Weights of a small mixture-of-experts language model, trained from scratch on English Wikipedia.
Size: 11 layers, vocabulary 12385.
Experts: 32 experts in each of 10 layers, 320 SwiGLU neurons an expert, 2 picks a token, a softmax router.
Training: a variant of Adam for the experts, 947M tokens.
Below are experts of layer 7 (counted from 0) of a mixture-of-experts language model. Rows are named router (the router's row for the expert), gate (a neuron's input weights, with its number), up (a neuron's input weights, with its number), down (a neuron's output weights, with its number) and show model dimensions 128-191. Each number is 128 + 24 x the weight over its row's rms, rounded and kept within 0 to 255. Numbers have three digits each.
After each expert's rows: "mostly gets" lists some tokens that are sent to it at least half of the time. This comes from a sample of Wikipedia text that the model never trained on.

# expert 6
router:142165164151109150106168168159160125147123123127111166126114162122144138075103152138108121134098152170139117113149127088126172116120085145142177123127102130122092152139135095153097135115124144
gate0:162138155156146132136141151152095138124105080101154141112116149141145157108123166161130141160200130143112135122123053159140116133123116152122097120101142108138123102090162144138129147111157137
up0:096109138094139082103135114121140112132117119113146157173137107114138132167136124142130130177108174117117154115171103142112140158114121109157143115151118140094145086135158163148126129188135153
down0:143141108133159135137142159126105071121099140109133115110144139100132131136115118124158096082095133106100090109130123105090157094120116117139130180146127116108122121167120124128177106112176141
gate1:106107165143136128133148128136159124131135092147152106145137090126141137101137136146142110141140100138128140125139130164107103094105123130105136176118086103145115120064121107141150112113168138
up1:077083152117158104125116107140121143158149133146149151098122112162106080143131151158117125088098114122171138100130121127123105116158135114118109177117110152168097141121104164151110155119110125
down1:155161117146099127148107166096126114125154132131175093121096180111165136159158138115116153150140118157132155135080163133142139138119124116109142113133144115126132144125164132129159116121165059
gate2:125128130115100126158143120091153099096093137149168142109119130150139144130116122178154105130095140134146141148130144119120132148117118148139109124130134115128122151145131144117095130129123145
up2:116073119118127123153112147120131111136092144137163192091172150154175139158078129142169134128116099171161111113129153140166102138129132122138129158169083103086089128163092147120096121147121141
down2:091092093112153172141096130114160118097152141146140129135141146159182120125171123142143098096138106093106133125084137091093131097124114116150140113110122138162113148061130120167121152152096138
gate3:122144142096108090127115072151132123108140180124094106107141144087120127118158126138143166140122148136105130103142077131115118114151136123117149127079120143163140146130121128150104166142083122
up3:152108161110125120111099085164140122120112134137129160092115168089104177113124154114136130158099140166112153121134077115111118119165091167116101146111079111125133159146133111129176133132118158
down3:124172126127117132133123115130136084115120136124106138140117120136187133152103106146112096127139105121143132128094125117144144093088143155122139152081113143116154135109125097102124136135103116
gate4:159130092135137128143117132142136169105088107122139077158108128096119133147081115122159156117141123099144139145107092140114123112110103124121114144089112142168136109103123128093121161147120181
up4:123146157135145137108135155100096132130110120124119134126150098131102121116141160149147147124148102125135129135146159147141115130122131152122150144127097149106117144086098142109135109140136070
down4:146109120115095138126144127145127127095100165157149127137111099151131104165087105134119134113107147121166146160140116086127140133133093133133137098137189144111125126148144137107147161168143140
mostly gets: " north", " south", " east", " west", " University of", " northern"

# expert 16
router:160117120169147109173143124173141135127139134116106116153133135103137105138136143135096152103121115111102075117115152143100148082115154150130173122088110115126158107178110139129113103167143145
gate0:077108133130083101110134161103097069155096160124115090123155153089146124150099081120115080128093143091191110078082069109124146132156149136128114142151134107126084103113186148135113148152133159
up0:128115135099106178133106097157093112145158119131113108123140100134127111121117127122117132107146113106097120134152177137123151135161101105090096137107101129124132119152116129121101134138135092
down0:092140106133116137118082096150138171137128125128103096135119118105145147172141139115147121151093097128132139132144120134194124084096134163127142171092143133127154127136107126171151148127144124
gate1:122128111120098099093128151150186145157125150149164155127111160153095168157101133089142093119110143154145190085116124145129135154181115156133115140121161124135093158102158144108129116134119161
up1:107129116102114092111165136119140150162140087143173111117136106146119150142124126113127118170151140128147127135126130124128127145188121094121110121148129132112133123092089127169123152117136100
down1:105121138133140142113131116132127114124079156109149135114124133092096125111133123129180130130109125135175149118143121098185152111136151162144118121104116161128142132149143103135077101137150142
gate2:096115161081111132100176115123084087126121118172138162112124134135104173115110119103148116094141175127189164166105119124137110165151148127147109132107146127101105137104101173167106155096166161
up2:164160086179147093133144149156161183079137103154129104125091137090123103138127156136138158131125131154128100146130083165159136120083113144130134118125124137144187127100085120117158152143141157
down2:160105130108132108134115116082090132128103133105144102102067162124131084129123087137115142142136115121088134098145134058101105141148146137114114116122083174111155182138145168157133130148122157
gate3:135121116157136130161162164140125105161172116158109132097133142182101145119143119169127132095105133105148188108144151124114111137135123138155127117128146091154131148145108132103112119096070126
up3:111117104093130146159128137126151112150148124123129091144126122087113138100115129103138116135163142109110140150123110088141160106126163057103149090131086112149131129118133139162147114147142123
down3:116115157108104091132144152126167159134103128104112129150155136106126107154104136098124146143162154140122162171164108132121173113076152125147149129127099122135123115143131146122149158172094138
gate4:120165155111081157131145118119152179119150116152125135093137112115133086141124140107129099154104160146114112163091114121142113102156145123097153165132161120085110142067126137174147121126108138
up4:083148127092117158094114114149130134137145107122126087124135136161095142099113146124076130149112118122160127121122101161132119160158130104113147170106161148138131095080106136135129157142109106
down4:063127124116154134155094142147095103103139087116136108157195144131107130164100141165143102128119161146136165132133088147099117122152082139114138103102110169121153133155127122160094135160129100
mostly gets: " | K", " | S", " Y", " of T", "- K", " of S"

# expert 19
router:124115124159107126106172125119167107147098133118085134134099148155086111153129129141126119132085124135123192117072148132145095153131130147143138172132140133144114121157117149133168151114111128
gate0:107099148148149101139112157124148142145125164135154108131158128104125083113136154125097092166111143097189146098106130137134155153154160110147089116153126109125139115134124129118115147109171154
up0:123098111112102123164118097148107132104127147111154178132137143126088134097151152161129129089118107106124118125146151161106093119161074144120095114096125118122138159138104131124142122110171083
down0:097114123168103126146156159114124145157140140117130071159134148145145135172135166106131164143137139108144107133121096106107169107205153109141091158142146130133153128108152090103117153150099109
gate1:131111141121111104105104129157088145127157100124136122099144199089160169139095147107135107107109138139117118104130114114129140091113112121053117149127097071141126129082115115152134131133104134
up1:146129178104121058127099084099107096166149124104121121105137093126143142148126126089137135090163091120142119169134111119162117101143125189114141115129142110161119117140118115114096171119147127
down1:132118138120141146128131124104163130091121116139164107094103128133116151130133121148074117155151084115141163134134134164127107114072096117069152145127140102105080116174143163141159147129075148
gate2:092130088130132121119138104095139136086103133146137100136157124081172155118126128118167124184081114139179143123117124131163100115126108105127106140085110108111099113102094168124127106117138171
up2:120162143129126081121132106171096132118138149114104117170139105106111092129142127124142095132120144111132123117133109110125159179138092157201134154144142153136131148128111145134121145083113144
down2:116123165110098115128097120141107130118112142056108172116092137136137147131125133142126147137127128161145122070119122102099070110137151106124113085116104126127142113123166163096129137127127122
gate3:140166100119139142087080126093121165081153120142090115146097114157108130137135109153117124111151132119123145137146116103159170158085110114107110164140104144116148166168097127118106144125137141
up3:164121130146124152074128138134122128121125136147114097142096104161134067135107116126086120138113099121130157099127077144171168158131122116144096144173143121122109139140122135106135150103127144
down3:106120127137113129131094141123163100149145121090114121134081144131139096129140131088119149135115108085102112154118154126125158114118112094123072161142101135114105090123136100112096152116086105
gate4:115115154123113134135124138145114163104134123129143124111093151120181109120163114099112102115128159123124136159123132148100140096161143086118176147147153155118102124084123113150118171141092099
up4:124132124142141114131144106143106129138094106103149140124115149119172122124141131112109121091137167112119126124128107169107123067172128081168161138139145147118105134094131139124106127152098143
down4:191149120103117137118128145117134135125159116143118131157098149111106134093113116127053092142115156150127156143128109139114116157164140159119107136142130130152122139116125121109146148114167136
mostly gets: " and", ", and", " and the", "s and", " which", ", which"

# expert 21
router:111069088096137107137096085101152132100156128130120108167128106110121092125141086158129149147135150110168087163183162145157122135113153156154142177112135100128158142167147137153136151123151149
gate0:174089086159083101121152091106131104128113131134150114162136127089132113117140117116126121122122164153157127159136111129150122109132143146142137151125148108106118131162139120101180068114139146
up0:153153151130127136113107175135154109154134164092130135127123083134127137154109142152098152117126117153114146135102154137085174183136107131106150133162167097148152120154121131164133154165105095
down0:123079115107125104127155114098154094101134163103159135158148119086150082105109125149140144104104170127076133145128130134133073136100120159139103153129100117120142149161099153122140103124117129
gate1:121143131135105126135112112133131125132159117182121139135151114154125100153131101202180187163153189149126144141100162114111142144141079068108115172122083105136113094128101088132122111114116105
up1:121111131080117127103089109101108092129084146102129161110122099113125136132063121152079095123104133176162154133106073125085116121139111130172133112080140127162134144146104130121125107091140139
down1:127116123159146162089112119108171137105158130108123131160092148101157112121116164116115121136101123144105084101114127115152111183138128098187106138153142144092143079117110144096136121138082144
gate2:082139121123142079142105125125130114097119114106123120112093090103135123134104161156116091135130139100117118094123098142144136150128166103123162131108152132151145157096142138153157173137157096
up2:145201152124106114169103120121121116112133144141077120077135104150102144118136133138136159146164128108159096131176161103186095098127136158148138096145166119157120165155158096096170131143140094
down2:130127098125154142143174173123094146162089111158151145121127171151108149100106111113098128141119165175131149145133134150111165159163139119133145092101122137119104114062147151164126087145159150
gate3:125084106095118110113135127149123154134143131129113135104155117143154126124083080094099141090136091111121107123125124137153111133128139154104090147156111115145094113121119127108148098121147139
up3:100126072141117133092128129117099128108135160107173135102085102158127146114111154090117103135136159102127168110084116121089150163124097124107144091167154130153098137106147105154184168131115108
down3:141124072129121096153148109108155167123116120110101103105156120111108135119120131125112156122134179140135145162134103115138130130127121128154150112121104129152110117132149133111073106096128159
gate4:125152115112124133056067119159102172159114075098132153141155087141162116104125155059146118129137124130093102134138099131144099115086113105118148151156139145108111106152104120142141143121152124
up4:122140131139149159153101107150147138128179115119114089138139140140138110094125101150135118153154132163109065151115138113111127160152134112167137118139078165150147115154119138146123136142088119
down4:099112111114152076116123135133106139129082121106136075090160138124155121162139135126161122093131114122138137150123131121127179113170156112163148161106156074108123120156099141148105087119120142
mostly gets: " | Q", " | F", "| J", "; F", " Chevrolet", "; A"

# expert 31
router:137098142108148124120103116136136107119105157105162128130144112145143120161110125153138141130131134100149129152167139133126142142166113117143132115141122120151141126158116131139110136140125120
gate0:103137129116087106145138129108114140140148111103137126130122116096108144165132124109129100147120103140102116134137121136147119124124129144104154131084109087118110148174096139181105144148148174
up0:138144135139132125152091127129146126154186117143129078131116130130100063124158166103097137155143113131138097150175200115141120121129141107116149144138134110152180120155137121142088084138117139
down0:159147148143125151130142147154054130192096119098067125144094108165109124125158099148108126094157164138128154109133142141121108129126085108107113121112140078118116149118140128082120132112115155
gate1:102126157103167104139097057152128162147135098181108117128127158140084084157155130109157095138131134142132128143152138111158077134148111099126152149086133110124164139147142180108138120150135146
up1:127129127138166109161117103132113134163122136132122121090126115139105120162093164143137132137137109075146142136169176137174116122151133098124135145119161077138153110156127118099076111122142106
down1:128160121122147118170137121146121142103134170128126097137151128139159083160162117124140121129104126138145134093123145117109116128096154097123095139139119118110140144142141155116128135093125105
gate2:164107141121142180096143083135127140105091110135127160147074104141141154092133111141165144132156155146142150140125134125115103094098145154139060094161156132157121144120116113085126115143115131
up2:128127133096117113117098143117146129117156122115124097113148120097148114133139187116143096166138106166126157142173124128138133152108125107137193187116128139095138132158144173146136142169127151
down2:123115109122129148105153117074106118146141134097110114156128145123118120103102164120114118115075135127092101148152129128148111145139128096142132128108155129143157136143150123124111135105120124
gate3:138136144124110142114104107109074100129149132125118114099108114105164103102065158150126104126144072151161118120109126106138094145088124095131143142150148150160096130067142105122110124074092154
up3:116111166120116138140168114099128144132139110117129084097101127122146114121117120130112134172111111109135080103119158133118109133110158116136137130143171132126138108119145121141165161132137169
down3:139125114112107152127161074115184124143071139118095151144120093072107134163084092127087117106117133120160118111099132166112139116108117089125135154119093127112116162143142153130062101124144095
gate4:123151141153139132115164160133123140157122112143135148156114109119100142128109140136138156137103123129132117118134123134124111128094124144200141121115129141115117142143119143099157174129146138
up4:148133113115139178123093092131147157139115127166129090105139095129138081100145114150158116185161112148140142153145138116148105158150109120152113145133111139138139133140137154119132148176129113
down4:187116123165083130093136136132118110134133112132152136124140120130138122132154125103104121131109133118126158093118095105163102148123138154147114115117134164161078142110094129135122150126127073
mostly gets: " | \"", "- \"", " | \"The", " | \"S", " | \"D", "\" – "

# expert 3
router:115165113133172156123148114164134099118091139091095133098121109126134104091167152123106125120122117129134107128135159113129135115111134090097179132133100102151116131150125106123155164131110098
gate0:092122106110153098126084143122139162117145140140139145119153113088135116138124130080145113167133077097171091154125122132114182135106104128164103142121110203124130144120142063092107119140171110
up0:144117088164113157125100126197104127120135099091092108121143118157143134139094095153168090111142170129132148088155154076095125154121137145142142097125147142107102133125108139131150142122116094
down0:171127117134132110125134114131098154128100114137124097146180136148124135105117143109093153158149112135134105151153173150127137130146119133115132177161084140094116118099130118147157118096077148
gate1:130121115127152132128091141139123080103127115140151159074145129083159181124124155152128105080177119136084112119115111139114170148124167116109150104119156121151152113139147121093157133102130155
up1:176146126123138155176106119155143099103117109137117120116146098085147134100118176151126072116169108145093088146128146142117112140112120143108155128143109118149171103145145133089158164122140131
down1:132145143078121125141137114153133145117123146077116157132154082114128116143145128104138127137119112124124141151142094132107116132172140139151101123141128096099093104101086123160138105091099151
gate2:138143132113129169140154135103113109125164108133112134121089129112116143174106089139157148129157106134109136106122117122185142177119134150120156157125115139181144101105125119118090139143113134
up2:123110135143130073126149149156140142129082147159141108144107139137107152092139167123096157097090159109116114130097122143082126095145145105112105123130145125132138147146111167150138084118098095
down2:095199173146129144143157149131104171130146144115096130102110124139140104128150162128138110093088128089127147156143148134106142103116062141118099125166117094155136125157158115175117142124098117
gate3:130155126137134132127118137114139138142122081138149141081166108167149140152130125155173132093160136095158160111165114116116125111104141214132147127125104108100136135143154119124125119146141122
up3:153144122113138130163111110099097074133106158125182147148106191144138159097098111097142165119125152121117128120144143138108123116126143121077128146110138105113184189148150138143147122147169133
down3:058131105106122102128092116120168108202151119134168121115140085117127126133077118182129097112159159157105130169121095108132161128143144103186143139108146093087125121115132110109101088092094138
gate4:139109133136126136143144153123157128130102149124136135133137111168133117127155148128117129119156116124111135107111144100113139085111097152098128128125180110157110157146135144094139133099151148
up4:094091137126167116132122129090156131114087163128087079095136112135129109151092115176097118124118105133139150119092130098090173095140111188114128148103134130125076166169090137129152159116142165
down4:118099105141146136131103145082149131164147141136086120112164158110088132123136165165138158158144152136113173119117185130113133142137098099155093133110163115124148125142162146117116129162176121
mostly gets: "),", "ia,", ",", "a,", ", a", "o,"

# expert 11
router:106171120131094102085135142104133151165142151164145108086089073126161142106110152161142140160093150090120139124096110131128151174131142105127117105115159180142158151097149145115117141136147121
gate0:108140137143154096085101111132095107145130074132138082090175118110122139103095143126141136139124106129126109118116126135147108138120117085154103125127119131179096107125136116085134112144137113
up0:131107118120101125141086148181129049123135112151123150140153137114130140149153106177151113165100145130138099107117140142139061163140132117134122076187143100184121103114164100077135152120099127
down0:109145129111157106101133140123130090116105180120087111128134155162132110120117115096151105126121142096154116116166126134146114127151118142116099095118141134100149090170108076130161153149152161
gate1:162133099166114099149089134122107112114160113110113111125149133104204119082146158120144125156137096162107128187096141108141146141151141109149127097107108122114074097114167096140140169087128108
up1:131084145122128110136160123176113073132126107134154123097124141112139113100121101150110109126121112144114131166097115102167168134139132140135098156134148125091095087108171166109136116191130148
down1:145128159108119142113124131138101133072094143135104145101125120140147175118210095125125129091142138138167073148152112090123153139100098123131126138149133162168171106186113122117183163142125168
gate2:156148165119117130143145127149137104126140166131099151096071147139129147145158162110128101120170098141133104081106122112110111090141109155089155143098108134140151141133096163163158149096131109
up2:133160140103119123129144173130174141129136160138107133127079092142145148165072135114127119165143066125154112087108149130147106119158135152135132123130141155123114151104112153131138177162104121
down2:142116141132069148160124088086160122112102115177122137151145135084111129142137127169124117131135106110085182119117141069138082130168151098165123163108125111104136138130146086132126088089149136
gate3:131131120128100127128176119097107153097152124112108124112144109133138142127108105107114138110149173152141096113184111118160150136141108092150105097095078166121130118137167093096147151139135156
up3:145144177120168135139106111128135108153117146131119104096113139102131110120136164117164125134153081151142105132129163151143128108158088128114150139158137153130146156163118140151085094115103119
down3:103130096117107106129130128131176130146144111151111120118116100163124120133112098149155129121144146111157097137116183133135170142158124167140106130116140131114130134136164162129124147124125101
gate4:129138125139135106128133174109132085154097098140125146096142132149128168086148124115150120140091159146144149092150156149148170111082101119138111085148107126147088155104149124124101127119110151
up4:109109163101122175180151098167146145095181129150171109141152137111123100136089110129122126106141110146130140139110092116144116127160060168123176139091141123132164107130136128146127143122142129
down4:107091104158130180176114124148172113155152156126122136095067119169117123143165184179100146153126127108120103104108137134172115145108123135132084098112133134129134119098078163127124077147133127
mostly gets: " hom", "ā", " abs", " im", "hing", " pain"

# expert 15
router:166166120129106130074146137155137145119138076115130185141149106130139115142106149166140121124123138164129140108141150092109127137151099101120165138136122195126123146125139107127116131128111115
gate0:160133101115128159172102132114141142151138149107091120089157165130153144099147118113142131168148165117114161138105098116203147113106124138135143103138134134116118066157148113145108135158108094
up0:149099083135090114156074137135106120139105124097108150100153132134114113104127115106164097129134156095102168119133113113184132165126116135144117139118118115132098122143157103119130141148134127
down0:139139096142099071129079117149153111089135123153133105097162095156099124079164132128137123128103092127145119133125108156144146127158150135140118141173111146131124109070171092127138150153098151
gate1:152147138114105182138107137118119126116125165160127150139094157100096137141120115119091145075073140072069133117107153150105122151135157105127140144088124118154127127158115148123156143133137179
up1:084089108112174103115148061142177138109164117074126111117180098159145099108141130125127176166178128123170090159122091100162076126121095107140107152125109159113161109116124115137159127115105130
down1:138134110111136168156147127141119129096141127102144116073130095095134124106182105169134126126127109106135134118111112140151131113121140142123114170151127074145103145089162129089105123158124138
gate2:107122121095116091138142111155135163122114172126122133172144122096120073130123125145130130191156117106129142124139088140135182150138128129136107135123094127111139139162162155096115126178144114
up2:100127098116149124168152139134132151095119133127065097146123157110101135134126137112150129138149127137105078151180136102126137094161123110150110092137147106125117174157089147172097115149132146
down2:140123104093136118119114107132104135123166153113100140102113083145149115143130153152133106169134166113160106125109079133169175096132119137096117116116117136103137138141168139105126137129098127
gate3:162144098117169138151124101105120134132125116154163144148095122130147083127171123129139116152150166099151122133118107163165101101132143122090124147155106118136144105132155151116125125136155100
up3:169113104133160120147098147142183088128135131169136125109115134140070118123140106151132147112121143152145132169125137129132165121115138125125157106121125110125165146122140099134128134134110073
down3:127121091144125116069144149124136119112121110105111122105134143112137156177150142141138125093154110145108144170145125126113122082143108128101163125134141116153132118107132123126134142128182146
gate4:118124112084127127122120140171123119104137104137034137094132114145125157130097091152158172180132111107135157117138129125124138095121120153164180125163118139115100095112132109165125126182151153
up4:136129142129109114126148152143109138107154126124150140065128137133130096067142111083120111092111108110085154123142146128137164131107113169144180168120107138120131130071141105141111163113115125
down4:111117181173114118137148139092088129129113124159140191193109110109131123150110142138156134106153170091117157115131145139101109128147136093151122108127101142127171125098143160117159130125155118
mostly gets: " by", " from", " with the", " with", " by the", "ed by"

# expert 13
router:140126162109108140130169091122132131150111141095123138093145128116122152140156111150114094091147141152112110153157144159094181132122129136126162111105151181137116154095112129129109127121080085
gate0:143117143167136158094105180129130124132152167151143119151140093146111158132124117141113147105137164107173105121160096120151125121123154141138099115153093112123126134132156110108109109199099126
up0:147149108110086122104129144134132193155142132129116170098148139150095074146152143092161106120139112103116156092183163114137150132126126122118114126103092086115119159148120129159113120117152137
down0:131130095133100084140138139100128095115140183164109092119135142145158118131118177130118134133120135140124146132135133131157148111111114124152117088121122124109109136129153183123099129147141088
gate1:134147137099113118126104158141142118093174114143148145148131128100107143093146109146130146104113120067085117109134112116113152085128122116164144117068126169142187162164129132102155134165195105
up1:126095106138108102121151115139111107145101187137174150091103093085119105143155143151150134115078120148106124145113157150130116158123123095139126120140124126161085078142099145085095115127075121
down1:148132115121098110134133119137113143099148124150125131130114139133117139107110129108115140092189125123173098139169081096169129108102130113145114122103117167120113142149106104113144175142096128
gate2:118130132176128107167130139098094129071111165117126116118117102122091138107112118103108125136154112081110142131117152148135109108124170147137104119127149131145159114122107118147126162086152098
up2:084132124114110176085142135090118122115121147113127145104164127171083114148106075118083084163100121133166076098131134098122155123170155135159135163119163109145132161119162158120136140135115113
down2:149124153192074115146144156117108142120125161120171084134096101129161124105141157109149142159100129104152166157129117095129180089156127106147101136123109104146094094118108145051132120101105167
gate3:118133144092128141126147112136138114149135135147150131117161100165126124209128090182164148135089108144159151133072138130111146154091132087138104158132101147157106105105153136152071074144087127
up3:134101122123099129103127096135173152146131163157118136123122113150117077190087094076142149134145150127147149151120145117102159152155126131089091125107143122102158119134112148108138127160130157
down3:136142096131110121138174146145154110122117111127173155124134130111123132085138153149137112150117082163107111119112143189135165088114118108124161106113098140125152091139128101140160126095098098
gate4:152113112134144163103154186130144114150181109164120156133126125104121154092085146111105145109145116104103141128145142150099079091145144109104159119124160142162113126145089124124107144130120131
up4:147073120114107104080107106116161134159164136117157152129131150114099098118088167099123124140121149094100132130136135104133149127182099097121137110140097106175123108125109103088113092153131132
down4:119179129135156127153114127112130119111105101119122104119123127126135091150125113122098134118155101118137121089106121160133128142118104142146144160138124125104195106115113125136114154110111155
mostly gets: " their", " his", " of the", " in the", " of his", "'s"

# expert 27
router:132095121095084076115129093133104102131113156170179128141123118134160118178156122119089162124091179118164122123104108105159098188090160092138126120104152158155149148138105122132179097114132097
gate0:160121120133108153153138180110116137140148120116118092085111139182152122141095122124156123117166134150083129127104137122099135186093095107080109134115099129179105164161133133115104102092185182
up0:162118115139111135138133122124133154164139117133146123134127131173170120146065117133100145132146138127099138100122125091108116214106122133137118134163105120147101111152144138130172090099172168
down0:176178116121142130131111117137142132108141131127173120137109158104117107067092167129155109148124089157107130131135141142159115094150137155139106101152116145123153110144162110094147122154164134
gate1:082089149127107088123086101103107144114132131125076142124113136087149148102142111113133151140159131159141135135150119093181121103088114112100150117146112119152115087130101107117079130157129103
up1:130101115125155180107113135128116117088139088126178147143167129138109109132151112137115083146152081126101123144119136127095093133156123144148116135159106128122160157118163127129126166159157147
down1:140079154171125150110125140124126112101099131119153123157122118138131126148166135144172150121128093159153102124146171106144135125051103099110161121163155134132158144141123121118136165106115120
gate2:159135123097117147140141128100148123128161089099158085132164124088102174170160111090159115091109124141153116159164067102109133142189138130136138134158099126114131140148117139161115102083137164
up2:135133133090140110157152120141166132119114097128166125149132139093075210134118120142119169131107154136164172119121119100095165130150120112189119165122117098125095133119144165122125130069158161
down2:168159140073138122146179121108074139106150094142129138105121145109140149129110108118139121145142121151159128141141111121122150087078139147123138116117111124144131121105120064151148141113111131
gate3:133174165141108121150136125115109127137089173119104105100137131104125141135122148157110127127158116195120126116124128150151113106108122091130151128146127135118133086215085092115118132130144139
up3:149117146127111129134153103132110104101135157095113102124171138119138130135114144137085104113089116150127128144147107148145117127082110150123115174087133147092108145185073133116127099082107145
down3:136161124109157078120107148096078126155139134137164122126153106085148159127093144157099105130167079113117155110162117190102121152140129109119123135119124150100129127115117074129118113139121120
gate4:129120190154157132174132138126147114110116182180139113099114134135133138089149117185144160106150117121172117119127133116132105127091137155143104132117112111154138162156149117163171141123130144
up4:148111115107115136077152140139164172169149089145150144114146109133134123136138117056140105123089107110107153129156100143105104118144160115138133108153170120100094106114157131144137085112171140
down4:163120153111165128146106096091154130143138138102114131138121143123140159141165143136193149162151148108126112116164151150129134153126127090156106147081124092159129133122125114128121110115126147
mostly gets: "ull", "j", "oj", "iss", "alk", "ourn"

# expert 18
router:120117074095146111174142156152131126140107154111147106145159096156140150149136116123128156151174123093164172131147111148157083149132150099134127100166101135082134084136135121139110162149104105
gate0:146129105133142112123122126188141117099165128109126133144150122148123162129135098130136087105155138156137116145135059106117174126106152104078143122056142101111138154118100136130127116130101115
up0:116111151122114126133098134102146137141087141117170124133123134130131119161141138142152133131142162140108148107110136166139130136114126137126110147155095099074137131093124116146114105116126166
down0:119093117169072136155117173129103136089090128127109104172122137131128086079103090122126141156169140123122103109098137114162111114146151123120127128156112109101092083149162118122162111130102126
gate1:146158126109095101112178120162125108117139140090114130098133108118071152135119108136128091163125111100094140137120135117135133153134154095129090114117160114154148137153126150138112146113072158
up1:110100154105151101109119124137121138119148082125112124107098173126095161097163147111110136131104180137148103111111140101137124106113090097143128137105160125087161110136103137154133115138132178
down1:153114133141136130095134118114103141169171124140140131120170088144107116168126103098123136170098135129169125119154132098101118159124139152108113169161169039107106085094105115155155102119071131
gate2:118154132141094143119107146182129125135106110151124154137131138154140100162071101121116125143084066152117112138147169112140134136141159184105139157125154121101097108147114136142163123153154109
up2:141125166118164098123121071161157073142115157119168115129102100115094095112139092131146154061110124142124142111128128088125109151154087128156142144096129118130139130116127142118155111109137137
down2:117168103115140112131114143148173118096131108118101126135093161098153135130148149134118114104153131116159162126079101126124155126074107139126117128153171118118126144138129125099123148114134132
gate3:153110149101156163109088120138097181124157155131136150094089136106127149074133132140093121137157155145099102076147152146171122120131154128118116123124107118131153143121102138072135127147135150
up3:143142143153165146152150120167142132142155133115101113169168150122124124131122116116149154142155144109107115120156139112150112115118135116096128173156115087120154118120076115114124124133168141
down3:125124131126136109131140137148145135147142119126175116180114126149155138106122138102111137096099119080152136143122119149146137127126128148084109079141129065161141170093135077183105108152142139
gate4:127123134118112176093157144114114136134108097113135150131133132113119166148135108123148091124125116121103144127169140160115105140122022129115130181080172133112104097109104124154161139147170150
up4:105115163174119146100113076114119145129130121114113112130081111166166144150122114118114118134121149108127114134090135099150136135157127135122127133143108128129126166155112160142139136136162121
down4:100143117106092135151163139072147133126129162156104132105092142122110142080147108166144127111122150130110146137140098146139132153179122152094151105084102122128140106142125147142151171112130101
mostly gets: " language", " •", " can be", "atic", " must be", "imes"

# expert 4
router:104078102101145145143116109152117143133102103156140143086137129129131162130083123151108066113128140126132118175111107137111106116154161143084147145103120124123144116081116173098113146156121147
gate0:117093102120113094149148099118158183163120125151129125122101122126112095110083141119163158131126147106140068134153141085105123108158113134129151151092114155131114130126126096149122147134129153
up0:160122146131150177136110137153109104162141131137143157153090057216146107118150142083102107100142089092124155121117100160091131119139115133088141104166138101081099100141145094139120113147122154
down0:138135134112122164117094133159151122135134146107157170114147121150145141130119129149135108158142144092107123110160124129107168110116084129107103139119118097106159142105099131158173122094134126
gate1:134092146115100125103120115104130100125094157145099141105129171115139174162108157134175145170108143132110126083150117176102141153153111088105145114158126186145186141142110149144140146148101125
up1:137101129088136160111102142125113100175128140126117150129146187102163142123075151118130118147120078133119116106145142175134129133152139152081132128141119153161158133106124119141114141119159117
down1:125141124137113144132137164089104104139109106166088107162151101143119114130102113113081108120111122105053142153129102130128087107124170076151102120139114099166123170151169103125101149146114139
gate2:138110131115120078129091114133133171109158120108131097107146101074115135169132104123146137100111153163079113107103102154061163154159130154124140115140123102158118104136103111176146120094120159
up2:132082127089151111108119170104113147140151100111119162121128072119089174120099099114172111096110160134107119125127103143076111152161097104142147160112134105119122159129156140095131151133135142
down2:154130114140150164106169143116142144135122130171139168105117170167133154118121129118097101108125145136136170170093108096138147089125141096125115142113141106124129158141110133088115124100158140
gate3:106105111137153151095099104111167113130135105106156124138153146107154114102123110104131096141190131154115123088115149139100158129136101124121122172099170105133172102096148097134133170110143155
up3:126135101140137150105127107131123173098123157141118132094135126114128082132163144110125124145100132094108134122146123123148086108164133139150085124144132185113113094136119127127112135131129083
down3:129152140121142130132143130140162122147111091142125072103136136148102116136118116121157145165175140156112109145148121122114131123142115156160138131153135124155164109117118115121134111140145113
gate4:099172109149117170121085173133159097137111103167142120089124097108147111131147125141083096110113104132130103112095126115094119137103164130078063120125174114100069133107142140129121158135148111
up4:118138130102136129174145128107138082142136117135109157125132146153091139138136121154112147135144144159130115142184113101130142134140158127100120166100146104121153138166130119131152111110112148
down4:147105122129131145158154173110118120085113120105130108091094080089137096105086135113101108147101099135152152104108139125134146128103124164120124104100161157076131122143112115138127194126097134
mostly gets: " million", " mm", "00", "-year", " \\", " pm"